Weights of a small mixture-of-experts language model, trained from scratch on English Wikipedia.
Size: width 224, vocabulary 16883.
Below are experts of layer 2 (counted from 0) of a mixture-of-experts language model. Rows are named router (the router's row for the expert), gate (a neuron's input weights, with its number), up (a neuron's input weights, with its number), down (a neuron's output weights, with its number) and show model dimensions 0-223. Each number is 50 + 12 x the weight over its row's rms, rounded and kept within 0 to 99.
After each expert's rows: a language model's description of what the expert responds to; "gets" lists some tokens that make up at least twice as much of what it gets as of all text. This comes from a sample of Wikipedia text that the model never trained on. Tokens count by the router's weight.

# expert 8
router:16 49 15 56 57 45 48 59 58 47 56 49 67 37 55 76 45 49 69 38 40 44 63 36 55 44 57 49 45 43 52 69 56 47 45 62 65 53 62 51 47 51 60 36 47 58 47 49 44 52 47 56 53 72 57 58 36 33 54 27 36 61 58 54 41 53 51 44 60 47 62 56 58 56 52 36 52 51 31 42 63 34 41 34 48 64 51 63 44 37 49 66 43 56 46 53 54 39 53 48 61 44 43 78 51 37 62 61 58 53 47 67 53 51 53 40 43 60 00 38 43 56 57 32 39 42 37 59 24 48 41 53 68 33 54 49 47 42 67 47 22 53 45 76 51 40 54 43 20 46 75 46 61 43 53 52 77 56 37 55 35 46 58 57 54 39 53 55 62 40 34 54 36 63 46 44 52 28 58 54 69 47 35 43 48 67 73 66 53 40 37 57 60 61 55 53 66 51 36 42 48 47 60 62 52 49 41 17 31 57 69 62 60 63 57 62 53 32 32 53 52 30 52 38
gate0:30 34 76 58 60 47 33 62 45 50 41 66 39 50 27 44 26 33 58 53 48 52 57 59 34 54 36 97 70 38 69 59 80 67 47 59 45 60 52 38 42 54 45 52 52 69 49 49 58 64 58 47 46 61 50 56 43 45 48 66 52 58 56 50 56 58 50 46 46 51 37 66 53 21 67 56 37 45 76 63 67 47 59 51 80 63 52 61 40 56 57 46 42 47 51 54 38 66 40 51 57 65 44 62 28 56 61 58 43 42 40 65 49 65 37 46 65 51 63 36 44 49 59 39 41 46 27 31 52 47 72 68 44 60 44 41 48 54 27 52 60 59 60 61 79 57 75 41 42 43 47 60 36 41 43 63 47 50 45 48 68 59 56 50 59 43 18 40 41 39 32 43 47 46 49 45 76 48 62 46 47 45 41 57 42 30 57 27 50 59 30 38 58 64 49 58 45 60 35 35 43 42 35 47 43 41 50 54 34 39 65 51 48 36 45 60 56 29 56 51 49 57 69 48
up0:70 47 46 53 36 59 42 59 47 36 65 50 51 58 48 59 56 59 51 38 61 62 63 54 53 49 71 21 35 39 64 37 47 45 27 64 48 52 54 68 36 52 34 70 44 50 61 41 49 46 15 56 85 40 49 19 47 50 62 42 56 61 56 55 63 41 41 39 55 49 49 56 59 44 49 44 52 46 44 29 38 53 67 70 45 46 37 72 65 48 41 28 70 34 68 58 45 39 51 55 44 47 37 39 75 56 65 41 61 52 69 44 43 73 44 37 49 54 27 42 44 51 59 26 42 42 47 64 43 45 44 46 36 62 66 67 49 37 54 50 62 49 34 47 45 60 48 50 22 47 55 65 75 41 15 34 44 65 37 44 50 45 49 55 59 42 64 49 58 33 61 56 60 39 35 42 36 35 52 59 48 45 49 68 68 33 41 53 52 51 55 55 54 40 51 57 46 50 54 57 61 45 49 27 62 54 64 30 50 40 65 66 34 35 65 63 40 39 58 20 48 48 41 59
down0:36 55 39 43 59 55 42 26 45 35 46 40 62 65 59 34 62 69 57 27 64 23 48 29 58 34 43 68 42 54 67 42 44 61 32 60 47 47 45 42 53 33 53 69 45 32 61 55 60 57 59 37 68 69 32 50 51 54 41 24 57 45 66 44 54 54 58 44 55 54 55 44 49 60 37 41 48 67 53 49 26 68 30 35 36 59 37 64 24 55 51 51 35 57 42 63 42 47 49 39 35 45 28 53 59 53 49 18 53 70 53 38 44 48 62 50 60 68 60 53 57 53 35 59 69 34 65 51 42 49 39 50 50 46 43 50 60 36 72 45 39 65 60 39 35 57 46 49 40 79 53 44 70 47 50 44 61 59 59 40 29 33 39 51 49 62 81 21 59 65 68 33 67 49 45 56 35 38 45 47 62 59 46 64 49 57 49 63 48 54 70 57 46 38 44 48 42 44 57 41 68 67 53 52 69 45 56 62 67 44 50 41 60 67 53 36 49 57 66 21 52 64 38 54
Function words starting a quoted phrase or clause, like a, is, as, that; also blank or 1 cells in tables.
gets: " a", " ", "1", " that", " \"", "i"

# expert 2
router:42 50 65 79 57 52 40 51 52 72 53 41 66 34 54 58 48 61 36 29 26 28 56 43 59 50 49 64 49 42 48 46 50 49 50 62 53 46 63 60 34 58 48 57 52 54 43 56 39 38 60 47 51 55 56 72 36 55 58 36 29 66 50 43 41 70 55 75 70 58 49 37 58 58 70 50 56 49 44 59 67 43 47 42 43 62 61 82 74 34 53 53 25 60 49 31 51 50 44 49 47 43 61 58 55 44 50 49 41 39 35 77 55 59 83 44 42 45 59 53 51 56 55 47 26 24 51 41 28 45 33 52 52 51 65 53 18 50 56 57 56 40 58 62 29 48 55 74 32 36 62 48 57 35 52 57 45 57 38 57 55 40 54 45 56 55 61 43 73 36 22 50 37 61 18 40 24 50 63 33 49 45 44 37 49 57 46 69 51 51 47 69 79 38 48 43 57 36 30 36 27 61 57 64 51 59 61 43 38 51 48 50 58 54 59 43 46 40 44 51 45 52 65 49
gate0:52 46 44 73 45 57 59 58 58 34 51 70 33 50 31 56 68 62 45 47 39 63 48 48 47 58 64 51 53 53 63 47 36 64 62 51 45 79 37 32 49 58 56 63 60 59 48 46 60 63 31 30 35 48 55 56 42 52 39 33 41 44 52 53 60 64 19 53 48 46 62 42 71 36 51 60 43 63 42 61 58 68 53 39 51 65 26 52 54 51 23 24 51 61 54 36 56 65 50 46 52 54 50 53 41 19 62 41 46 69 51 42 68 18 50 49 48 38 50 30 58 42 48 49 55 68 63 45 39 48 50 52 47 43 64 41 42 57 49 54 33 46 42 51 22 69 29 62 39 53 64 50 69 73 71 55 54 45 56 53 45 55 63 44 22 63 47 44 32 58 55 41 55 70 47 61 47 58 18 69 60 44 35 49 45 63 30 57 24 50 44 43 46 55 24 38 60 55 23 68 47 41 55 49 54 57 35 56 48 50 42 51 65 50 56 35 33 54 41 57 39 67 43 63
up0:48 63 52 67 46 73 44 39 47 45 45 33 59 72 79 36 47 41 47 52 54 50 38 54 30 52 43 56 67 62 44 65 50 43 50 28 63 43 43 65 51 52 42 37 47 49 28 57 48 38 34 52 44 69 49 62 50 51 70 49 48 50 40 64 61 56 57 27 61 57 34 52 71 52 64 47 65 49 50 39 58 31 50 49 50 39 42 35 43 74 70 56 73 35 48 77 51 46 60 59 31 57 59 33 61 44 21 42 50 78 46 44 45 40 53 61 29 51 53 45 58 51 35 66 45 53 33 39 59 81 60 54 49 26 44 56 47 50 46 53 50 47 46 49 65 57 14 78 48 46 45 65 51 45 34 51 64 53 62 47 42 45 59 47 60 24 45 35 60 61 48 47 40 48 45 52 60 45 51 52 44 72 52 43 69 55 60 39 65 51 42 58 70 42 77 54 55 57 62 32 55 46 37 61 53 46 34 63 51 44 33 54 78 44 48 52 53 58 55 18 50 29 70 43
down0:58 50 63 18 59 22 48 50 30 48 31 60 43 54 31 65 41 48 54 66 52 48 32 42 66 69 48 33 63 41 52 38 47 54 42 49 50 48 74 40 44 36 53 71 58 41 43 39 49 40 67 53 54 42 56 46 44 48 49 38 42 46 50 43 57 54 46 53 67 63 73 55 31 48 56 57 50 69 42 58 55 62 41 44 51 62 70 64 52 47 37 45 31 48 55 42 75 50 32 48 63 44 48 60 27 47 61 62 55 44 65 45 56 52 45 58 57 62 31 63 24 43 42 35 59 50 59 73 34 27 51 58 44 64 44 52 61 36 42 39 67 57 55 37 53 46 74 37 64 47 50 40 50 43 73 50 32 64 34 37 56 50 51 47 46 54 56 63 36 42 47 52 40 53 69 49 29 42 57 61 48 41 51 53 34 32 56 49 15 44 72 40 35 64 35 41 43 49 61 56 47 52 64 54 41 34 67 34 52 44 62 16 63 40 56 46 25 43 53 67 33 79 35 49
Personal pronouns and possessives starting a clause, plus following auxiliaries, mostly in biographies, such as he, she, his, who, had, has.
gets: " he", " He", " it", " his", " who", " had"

# expert 12
router:33 55 60 55 49 46 50 53 50 47 61 53 52 45 48 45 49 55 39 30 51 49 51 25 72 50 67 44 53 48 54 72 60 49 33 42 51 34 59 54 47 46 70 53 51 51 42 53 45 67 53 59 52 64 62 61 60 37 44 51 51 92 52 49 49 57 47 65 82 52 62 82 57 60 55 44 56 71 52 55 58 36 38 57 47 64 58 59 49 35 53 46 51 69 49 50 99 11 48 57 55 32 38 40 56 38 52 46 47 62 20 61 48 52 60 26 50 56 37 34 48 51 58 48 26 47 55 51 49 36 44 50 54 60 48 52 30 45 50 36 44 49 46 45 54 45 41 62 40 43 38 47 52 50 46 55 58 55 38 58 51 53 58 46 49 41 70 52 60 33 49 60 43 60 47 44 55 35 52 27 46 51 26 39 53 52 55 56 45 47 30 91 45 59 71 45 50 08 62 48 27 61 54 47 56 49 51 55 32 39 48 46 54 69 55 58 61 19 53 53 50 44 47 33
gate0:62 52 61 61 56 48 21 59 57 53 50 49 60 65 42 43 57 65 67 53 51 44 41 59 49 21 61 68 61 79 62 59 28 54 48 48 56 50 57 38 63 47 47 31 73 45 47 32 36 59 19 61 48 54 51 64 78 47 13 39 53 47 65 78 37 47 65 61 44 45 50 47 39 41 52 51 44 33 34 54 34 51 34 50 47 36 38 39 41 72 55 59 38 50 51 36 77 68 55 51 59 52 49 51 59 46 44 52 34 34 50 61 36 50 57 61 81 44 30 71 55 42 69 50 63 54 67 59 63 55 41 42 64 62 46 69 41 41 48 49 52 58 60 63 41 55 62 41 48 60 65 45 50 20 51 35 47 50 36 41 23 55 62 64 58 22 44 32 45 35 63 29 43 25 39 53 43 45 63 33 49 64 41 51 54 55 46 52 48 52 46 37 43 44 43 47 45 42 42 49 47 60 25 33 61 52 50 56 45 38 47 59 48 36 54 66 40 60 37 48 44 31 51 56
up0:57 53 34 37 56 58 56 56 49 60 62 43 32 64 56 46 41 49 30 47 44 62 50 42 52 75 42 41 74 33 38 51 65 71 53 56 50 41 46 58 31 76 53 78 26 49 49 50 62 49 74 52 51 45 46 61 44 56 51 43 64 57 66 34 66 51 34 44 49 54 54 49 46 67 53 51 60 66 49 52 73 57 58 71 47 56 58 58 41 27 51 56 53 95 39 67 18 40 30 45 33 70 27 55 40 55 49 47 63 46 51 34 57 35 44 41 14 61 56 51 52 48 28 48 54 46 49 48 41 51 54 44 59 29 55 41 53 42 50 46 65 38 43 34 56 48 59 56 51 15 51 53 61 71 56 46 57 53 59 51 38 44 52 34 48 54 68 66 42 76 49 59 55 63 65 59 44 60 27 46 48 42 44 38 40 43 58 44 54 43 50 59 51 47 64 48 74 46 65 45 55 34 73 65 59 40 50 42 62 52 63 65 42 50 38 42 54 43 61 61 28 72 49 57
down0:59 28 55 44 51 50 54 09 40 42 42 36 58 61 31 34 46 64 56 63 53 39 44 50 40 23 75 53 68 43 39 46 56 49 47 48 54 60 49 34 63 53 53 38 93 43 62 50 33 62 43 54 29 39 61 51 77 36 41 44 48 33 63 63 59 54 47 51 61 49 44 40 62 51 51 46 45 46 42 57 34 46 51 37 49 41 39 25 40 62 55 37 35 38 46 52 68 61 56 40 39 61 71 53 51 33 60 43 45 36 59 40 62 61 58 54 75 47 28 42 43 56 45 52 43 52 71 40 67 52 22 48 41 45 43 60 43 53 51 44 40 62 40 53 43 67 60 49 25 61 45 50 36 35 52 67 32 70 54 40 45 53 51 57 43 49 51 38 51 31 48 43 48 22 35 40 35 63 60 31 54 45 41 65 61 49 41 60 46 56 61 37 45 54 52 46 66 33 34 70 43 83 44 37 77 64 59 45 40 61 46 39 42 50 45 52 40 40 52 35 39 51 29 42
The word the or The, mid-sentence after prepositions or opening a sentence or article, e.g. the final, The 1999.
gets: " the", " The", "The", "the", "—the"

# expert 25
router:47 38 58 65 65 55 47 59 67 43 52 49 67 42 51 63 50 50 52 54 44 55 66 55 49 42 66 56 49 42 51 74 61 42 41 52 54 50 57 39 45 65 45 42 48 60 56 50 51 80 40 51 65 61 47 60 43 41 49 35 60 63 70 41 46 58 64 64 67 37 73 53 54 54 48 48 63 59 42 41 75 22 37 56 50 55 49 44 40 30 53 38 32 56 57 51 49 47 64 51 56 65 31 42 56 36 85 50 61 65 43 49 59 54 66 40 41 68 40 53 49 59 55 50 51 50 70 37 46 66 38 57 57 51 61 68 61 47 52 48 23 61 53 51 50 34 41 37 63 18 44 53 57 36 56 51 78 64 17 73 36 51 70 43 58 23 60 54 73 55 26 55 40 47 46 42 18 20 61 55 38 37 32 47 45 54 38 49 52 41 47 53 68 61 55 43 54 35 47 52 50 41 65 66 45 64 34 32 54 53 61 82 51 57 59 68 54 46 46 45 41 36 54 42
gate1:31 55 44 52 52 52 58 69 55 45 42 53 65 40 57 34 64 71 56 60 45 60 55 48 50 26 74 34 49 51 76 56 57 55 57 55 54 43 50 48 71 35 44 49 61 17 60 55 53 60 37 54 43 44 47 54 62 49 64 33 52 38 44 17 62 42 36 50 45 63 59 74 47 24 47 62 51 47 62 47 41 52 49 51 60 61 68 40 53 49 68 53 47 78 60 52 38 45 48 45 51 52 37 61 54 58 43 45 57 26 84 38 46 59 60 34 51 78 47 57 63 50 48 48 40 67 62 66 65 53 61 71 53 36 63 63 33 65 55 33 29 31 61 36 51 57 54 46 62 45 54 47 69 54 70 35 50 47 54 59 43 54 61 47 64 57 49 49 79 55 47 35 44 38 33 29 50 54 54 59 44 52 41 21 32 63 56 39 36 48 47 53 40 29 70 67 61 49 61 45 66 54 69 40 59 43 49 38 59 52 62 73 42 59 27 68 64 47 41 51 42 39 55 49
up1:24 59 48 54 50 51 61 74 43 52 47 55 68 45 51 33 59 67 59 54 35 54 52 42 42 22 72 41 56 65 70 52 64 42 64 55 45 47 51 45 73 32 45 50 65 24 57 57 60 68 37 56 37 51 47 53 63 50 74 38 52 35 40 14 66 48 36 40 47 56 50 73 40 23 43 57 50 54 53 51 45 44 51 52 59 54 58 41 56 57 68 46 45 72 47 57 34 49 51 46 50 54 29 67 55 62 41 44 53 25 76 48 48 63 53 41 50 75 48 74 63 55 52 52 29 67 64 63 57 48 50 61 49 33 59 62 33 60 50 40 27 37 57 41 44 49 58 62 60 46 51 55 58 64 51 39 49 40 62 65 49 51 60 48 71 65 55 47 64 58 53 36 45 43 41 34 47 60 58 64 41 51 46 32 33 52 62 38 35 50 40 56 47 17 75 59 59 29 58 34 67 56 61 37 62 40 43 43 60 50 56 71 43 63 28 59 67 44 35 43 47 34 52 62
down1:48 48 61 48 17 33 46 19 51 36 41 50 57 50 40 51 57 68 49 56 64 46 51 44 42 44 44 65 55 46 18 39 51 55 72 31 33 52 61 41 27 41 52 47 70 39 40 43 55 56 54 60 48 33 35 42 53 66 50 64 68 54 37 37 49 56 58 65 32 50 45 57 34 62 48 62 68 36 34 45 41 55 41 45 57 52 38 60 19 46 56 38 42 49 44 45 33 49 43 40 48 60 47 44 58 48 33 36 47 54 31 49 59 61 53 38 54 42 46 37 39 58 30 46 40 20 42 36 54 33 62 54 61 40 70 49 70 56 68 42 48 63 73 51 60 35 71 54 42 59 27 69 25 62 42 63 37 46 36 67 35 42 59 45 32 55 41 53 33 71 65 50 47 51 44 48 44 26 55 34 53 50 70 56 34 66 50 44 40 52 61 40 43 50 23 52 51 54 48 41 32 36 23 52 48 31 75 58 54 37 55 60 39 38 57 62 54 44 39 59 63 48 36 43
Dollar, pound and euro signs, plus and minus signs, dashes and spaces just before figures, as in $5.3 billion, +, —, in 2000.
gets: " ", " —", " $", " +", " −", "+"

# expert 23
router:36 53 21 71 47 40 48 67 52 44 47 50 57 50 58 72 37 49 44 42 29 48 57 35 43 48 67 46 60 46 59 65 64 60 48 48 63 57 60 54 49 46 56 33 51 55 29 55 50 51 48 50 67 59 56 61 35 15 45 43 32 64 50 48 40 42 55 43 50 48 65 70 55 50 51 36 47 51 31 59 53 39 22 30 48 72 51 45 54 44 43 69 31 66 40 56 55 42 48 53 65 34 50 68 53 34 65 56 59 71 42 81 53 55 47 37 37 60 26 43 48 61 58 42 49 36 36 70 21 44 36 55 81 40 75 66 37 39 53 23 21 45 46 75 40 39 42 46 47 55 50 50 54 57 53 52 79 53 22 63 51 45 56 55 55 51 70 54 45 35 31 52 34 63 31 39 39 37 59 53 61 51 36 31 36 57 58 53 50 49 49 59 56 47 53 58 58 53 35 32 51 38 52 64 54 51 50 30 48 62 62 58 57 54 46 68 53 30 36 54 53 49 50 41
gate1:56 63 63 29 38 34 43 58 66 58 41 50 52 20 42 45 36 52 59 59 54 53 50 37 51 32 48 62 36 37 77 66 45 36 65 45 28 60 67 34 60 46 57 36 41 39 57 72 59 48 61 53 44 40 41 44 57 50 34 48 44 39 61 70 35 46 54 44 26 56 37 31 44 43 56 53 40 32 33 33 62 26 31 46 57 50 54 58 49 30 45 79 60 54 50 49 47 59 45 42 50 64 61 41 64 45 52 34 63 45 51 58 57 49 45 43 50 53 52 59 29 33 29 54 60 64 48 42 41 31 74 43 76 41 44 33 54 27 33 62 49 52 58 52 45 40 45 54 32 45 37 51 40 23 48 76 35 59 48 49 62 48 33 53 52 58 26 21 52 51 51 62 65 48 74 59 64 52 57 61 77 54 64 53 71 47 57 44 47 59 25 77 51 60 46 65 59 45 48 52 47 60 36 52 50 55 45 52 44 46 51 38 41 48 28 64 50 58 45 64 44 69 58 41
up1:62 58 52 54 30 34 37 57 66 49 26 58 42 36 47 44 46 56 55 57 65 62 45 44 32 32 46 63 44 48 64 52 43 30 59 44 13 56 54 45 39 54 58 51 57 30 49 68 55 58 50 47 41 50 39 36 73 50 31 40 46 36 72 76 50 52 43 28 26 68 41 29 59 54 58 51 53 38 35 35 64 54 43 38 47 57 47 56 44 45 43 76 53 43 35 49 75 44 45 44 35 69 65 52 63 44 58 34 38 40 47 56 49 46 52 48 49 40 47 59 21 46 41 47 70 62 40 55 48 49 61 58 90 46 54 38 64 41 36 46 45 42 46 48 51 43 50 54 22 47 43 51 45 24 67 54 57 52 38 40 62 47 32 43 43 60 35 35 52 50 60 54 63 33 62 44 59 54 55 70 92 41 71 48 50 35 57 51 50 45 42 69 52 58 63 53 63 63 44 42 64 58 34 47 54 63 43 58 42 39 50 51 29 40 37 60 43 70 52 41 47 70 56 30
down1:34 55 63 76 52 31 39 43 38 50 42 42 37 60 59 36 54 64 54 51 40 69 30 60 54 28 41 66 50 77 42 47 68 47 56 57 52 55 47 55 51 42 50 51 64 51 51 56 49 42 50 31 49 32 47 42 53 59 51 31 61 60 58 63 58 43 43 39 54 61 65 62 51 37 40 41 47 65 49 49 60 58 66 51 34 25 44 60 44 51 71 47 31 26 45 53 66 35 43 46 49 72 67 58 37 80 46 64 48 34 56 51 43 52 41 50 57 47 47 42 45 53 59 44 68 64 50 60 45 54 50 45 51 46 45 59 39 50 57 45 52 35 41 60 65 51 57 45 48 55 56 51 35 52 55 49 41 22 52 58 52 50 60 62 74 53 58 62 50 64 75 69 45 63 36 49 42 56 38 42 28 39 66 53 36 50 36 70 74 61 74 58 69 64 64 06 46 66 27 39 48 72 24 66 72 66 33 55 65 52 55 67 47 60 65 54 54 56 53 50 52 58 72 34
The leading 19 or 20 of a four-digit year in dates, tables and prose, as in 2016, 1995, 2019.
gets: "20", "19", "21", "40", "99", "98"

# expert 36
router:26 51 38 40 48 60 69 60 55 56 47 48 62 45 66 38 51 60 55 60 34 39 56 43 70 42 65 44 70 46 62 68 58 22 37 58 71 37 73 63 42 57 60 42 50 56 54 47 33 62 57 66 49 70 51 54 29 61 38 21 25 54 74 55 31 58 52 36 50 37 59 71 52 64 51 25 45 47 32 43 52 57 43 40 49 67 62 64 46 46 30 69 58 57 33 57 65 42 50 49 52 25 49 58 56 52 57 84 45 52 50 54 65 56 43 53 44 53 25 50 43 59 63 35 31 61 41 76 33 26 50 47 51 46 58 43 45 31 58 53 46 52 40 59 41 38 42 37 47 43 53 26 55 41 62 78 49 58 25 59 62 70 51 51 56 37 52 64 50 51 46 50 45 54 39 33 42 47 50 29 64 32 49 43 44 51 45 46 47 52 12 59 53 33 63 58 41 53 45 41 45 57 70 49 51 45 44 23 51 54 55 58 51 53 46 40 66 40 45 49 59 52 64 53
gate0:25 52 67 55 49 32 53 17 56 65 44 52 51 54 32 47 42 31 40 49 64 53 50 50 49 74 61 50 47 62 70 62 47 47 64 57 56 57 74 47 40 32 48 65 45 40 46 41 47 47 54 54 49 55 49 49 42 44 47 30 63 41 28 47 60 35 36 53 51 27 63 57 57 40 32 31 50 71 53 45 34 59 56 34 52 40 50 64 48 57 66 49 23 47 37 67 55 73 50 60 49 66 43 48 70 62 41 79 43 41 49 60 36 44 65 52 63 59 60 60 22 60 45 59 29 36 58 58 70 34 64 48 73 59 69 60 60 62 71 41 44 42 45 68 61 46 36 64 61 34 71 51 59 60 50 45 82 53 62 38 50 36 39 55 68 71 40 42 38 63 59 39 64 56 55 33 49 47 50 57 39 46 48 67 62 44 49 63 64 53 60 40 49 57 37 60 54 71 60 74 50 52 62 51 57 59 50 29 63 55 40 61 58 67 49 49 53 57 56 46 53 58 66 29
up0:67 49 25 44 67 63 46 81 38 35 48 43 41 52 40 57 57 64 76 50 30 40 29 55 34 26 51 61 59 42 30 39 55 56 56 40 36 48 36 41 59 47 57 38 66 55 47 58 60 51 53 48 63 65 33 46 59 67 55 55 52 71 72 61 44 56 62 57 50 68 48 45 38 67 52 58 63 34 54 39 76 48 65 55 35 57 48 41 58 52 52 50 61 81 58 42 42 28 50 41 45 37 44 41 45 41 53 49 53 50 43 49 60 59 40 54 40 46 48 28 61 46 62 47 60 60 33 33 42 72 46 53 28 55 44 43 55 67 40 69 44 55 48 39 36 47 72 42 41 66 47 39 28 62 41 63 20 54 48 74 49 64 50 52 29 48 54 38 48 47 38 48 33 48 36 65 39 35 51 59 69 40 50 35 29 42 49 35 42 46 35 49 37 24 48 47 55 38 42 28 73 42 41 31 34 43 58 63 47 56 62 47 25 39 57 41 51 38 33 63 40 43 55 68
down0:62 47 49 52 43 37 27 21 64 57 54 57 54 44 60 56 44 39 43 48 52 50 63 55 39 74 43 56 33 67 64 39 37 47 37 40 80 46 48 51 52 51 40 29 56 66 40 42 73 52 46 43 51 63 46 52 39 39 49 79 41 52 58 43 47 54 50 48 31 53 71 52 30 39 51 61 77 56 41 56 50 37 33 52 49 44 48 45 61 42 63 37 58 50 54 64 29 48 46 42 61 36 42 56 54 45 27 59 33 52 56 78 37 42 53 27 55 59 37 40 60 46 31 44 48 42 58 63 41 57 38 47 56 56 59 69 15 48 51 34 33 53 82 33 23 44 38 48 44 45 60 64 56 52 30 56 35 74 45 53 43 46 47 42 53 25 63 56 57 58 69 63 29 60 68 45 62 51 43 31 56 67 33 67 40 43 36 57 58 61 34 45 40 53 55 34 56 28 44 52 54 45 59 52 43 57 50 49 56 46 34 37 41 54 51 76 66 40 38 56 52 39 33 72
Short letter pieces inside foreign or unusual names, especially Asian and Arabic, e.g. am in Thatcham, ay in Vijay.
gets: "th", "h", "ar", "am", "al", "an"

# expert 24
router:32 52 62 45 49 44 45 56 60 66 47 51 53 39 48 64 54 44 70 47 29 59 48 53 82 32 40 45 62 54 64 53 65 59 43 47 84 32 51 79 48 56 58 42 37 51 47 62 09 64 53 60 58 67 48 52 46 50 39 40 54 76 68 43 46 54 38 60 76 50 53 63 53 43 75 60 51 75 40 38 56 42 42 54 72 59 59 48 47 30 58 57 34 54 39 60 50 27 54 52 57 59 10 53 48 35 65 51 53 76 37 47 55 49 43 48 43 59 25 37 51 65 50 49 41 59 41 40 39 48 39 47 70 43 56 59 45 48 82 28 48 54 41 56 63 46 63 41 21 39 52 54 61 54 46 52 70 52 46 49 41 50 57 84 53 40 53 55 70 26 44 70 42 60 47 45 54 40 56 49 56 42 53 46 45 43 43 50 65 44 54 58 41 45 59 42 67 49 45 33 24 63 45 67 40 53 48 54 48 38 50 61 51 56 55 70 49 33 43 50 46 63 56 48
gate0:67 42 30 49 50 33 38 40 55 50 76 62 45 48 40 63 49 57 61 62 45 68 57 65 74 77 53 47 72 59 68 51 53 74 53 49 50 43 55 54 47 62 46 74 42 65 53 68 35 53 45 48 47 37 62 68 39 60 54 33 55 24 36 73 58 40 33 59 51 35 51 56 40 73 54 59 57 41 42 77 21 41 22 46 44 44 48 41 44 52 67 55 49 43 50 63 41 70 44 72 51 57 45 44 45 45 31 46 41 46 63 44 59 58 33 46 42 34 18 58 78 46 56 60 45 47 52 61 52 44 49 53 51 54 51 50 55 48 56 70 55 54 41 46 45 41 47 75 24 43 33 37 64 58 54 28 41 58 42 19 62 39 51 52 39 46 49 53 74 32 33 29 44 60 52 36 39 52 41 27 45 62 43 38 63 56 57 61 52 53 47 54 52 60 42 49 67 34 33 64 28 46 44 39 52 60 42 45 45 40 45 39 50 46 46 77 51 69 38 59 46 50 44 51
up0:40 69 58 47 50 60 69 64 50 72 43 41 37 49 46 34 48 60 53 42 61 27 39 23 31 40 42 60 39 30 36 41 41 27 51 52 52 49 43 48 55 59 67 46 48 43 35 28 56 27 52 29 56 65 47 40 68 56 31 61 32 72 59 22 58 50 37 47 68 70 50 53 68 41 36 31 62 53 38 30 80 43 72 63 62 46 43 46 59 54 50 43 61 56 59 49 48 47 54 29 51 54 60 49 53 50 62 57 52 43 41 48 49 54 46 60 57 73 78 43 50 56 40 54 40 68 55 41 51 52 57 51 46 43 36 40 47 60 42 43 63 40 52 36 60 43 57 33 74 35 60 54 48 53 30 58 49 52 63 50 26 49 44 42 53 38 39 59 34 68 47 47 66 28 52 72 66 51 48 53 52 39 60 44 40 35 30 51 53 33 23 56 39 34 58 72 29 56 57 52 67 47 61 72 48 40 52 58 42 55 62 65 49 40 46 54 37 22 66 37 57 52 69 46
down0:56 51 34 43 66 60 51 36 51 37 33 39 45 56 38 49 67 51 25 68 44 46 62 48 70 47 47 11 52 41 51 58 44 66 52 52 51 39 46 57 58 35 41 28 52 32 61 45 50 46 50 71 48 35 43 48 46 59 54 49 51 76 45 57 57 44 39 40 46 16 61 33 51 46 53 44 28 31 59 42 35 51 63 40 53 56 40 48 54 62 45 47 12 55 54 32 43 50 59 31 55 51 53 52 49 22 58 70 46 36 54 46 69 47 37 48 33 55 43 59 45 52 38 51 31 67 67 31 50 48 56 53 47 30 78 35 32 73 48 40 27 55 49 51 39 67 27 64 52 51 54 60 31 54 55 38 43 37 62 61 59 56 46 56 75 64 72 67 49 56 47 68 63 64 37 37 55 56 46 47 56 55 66 66 47 55 39 44 52 52 62 35 51 48 62 40 55 54 58 46 65 39 24 38 56 67 70 65 54 70 52 62 50 64 63 51 51 65 39 53 43 50 45 68
Sentence-ending periods and decimal points, as in 4.4 and St., plus = or == marks opening Wikipedia section headings.
gets: ".", "=", "==", ").", "\".", "==="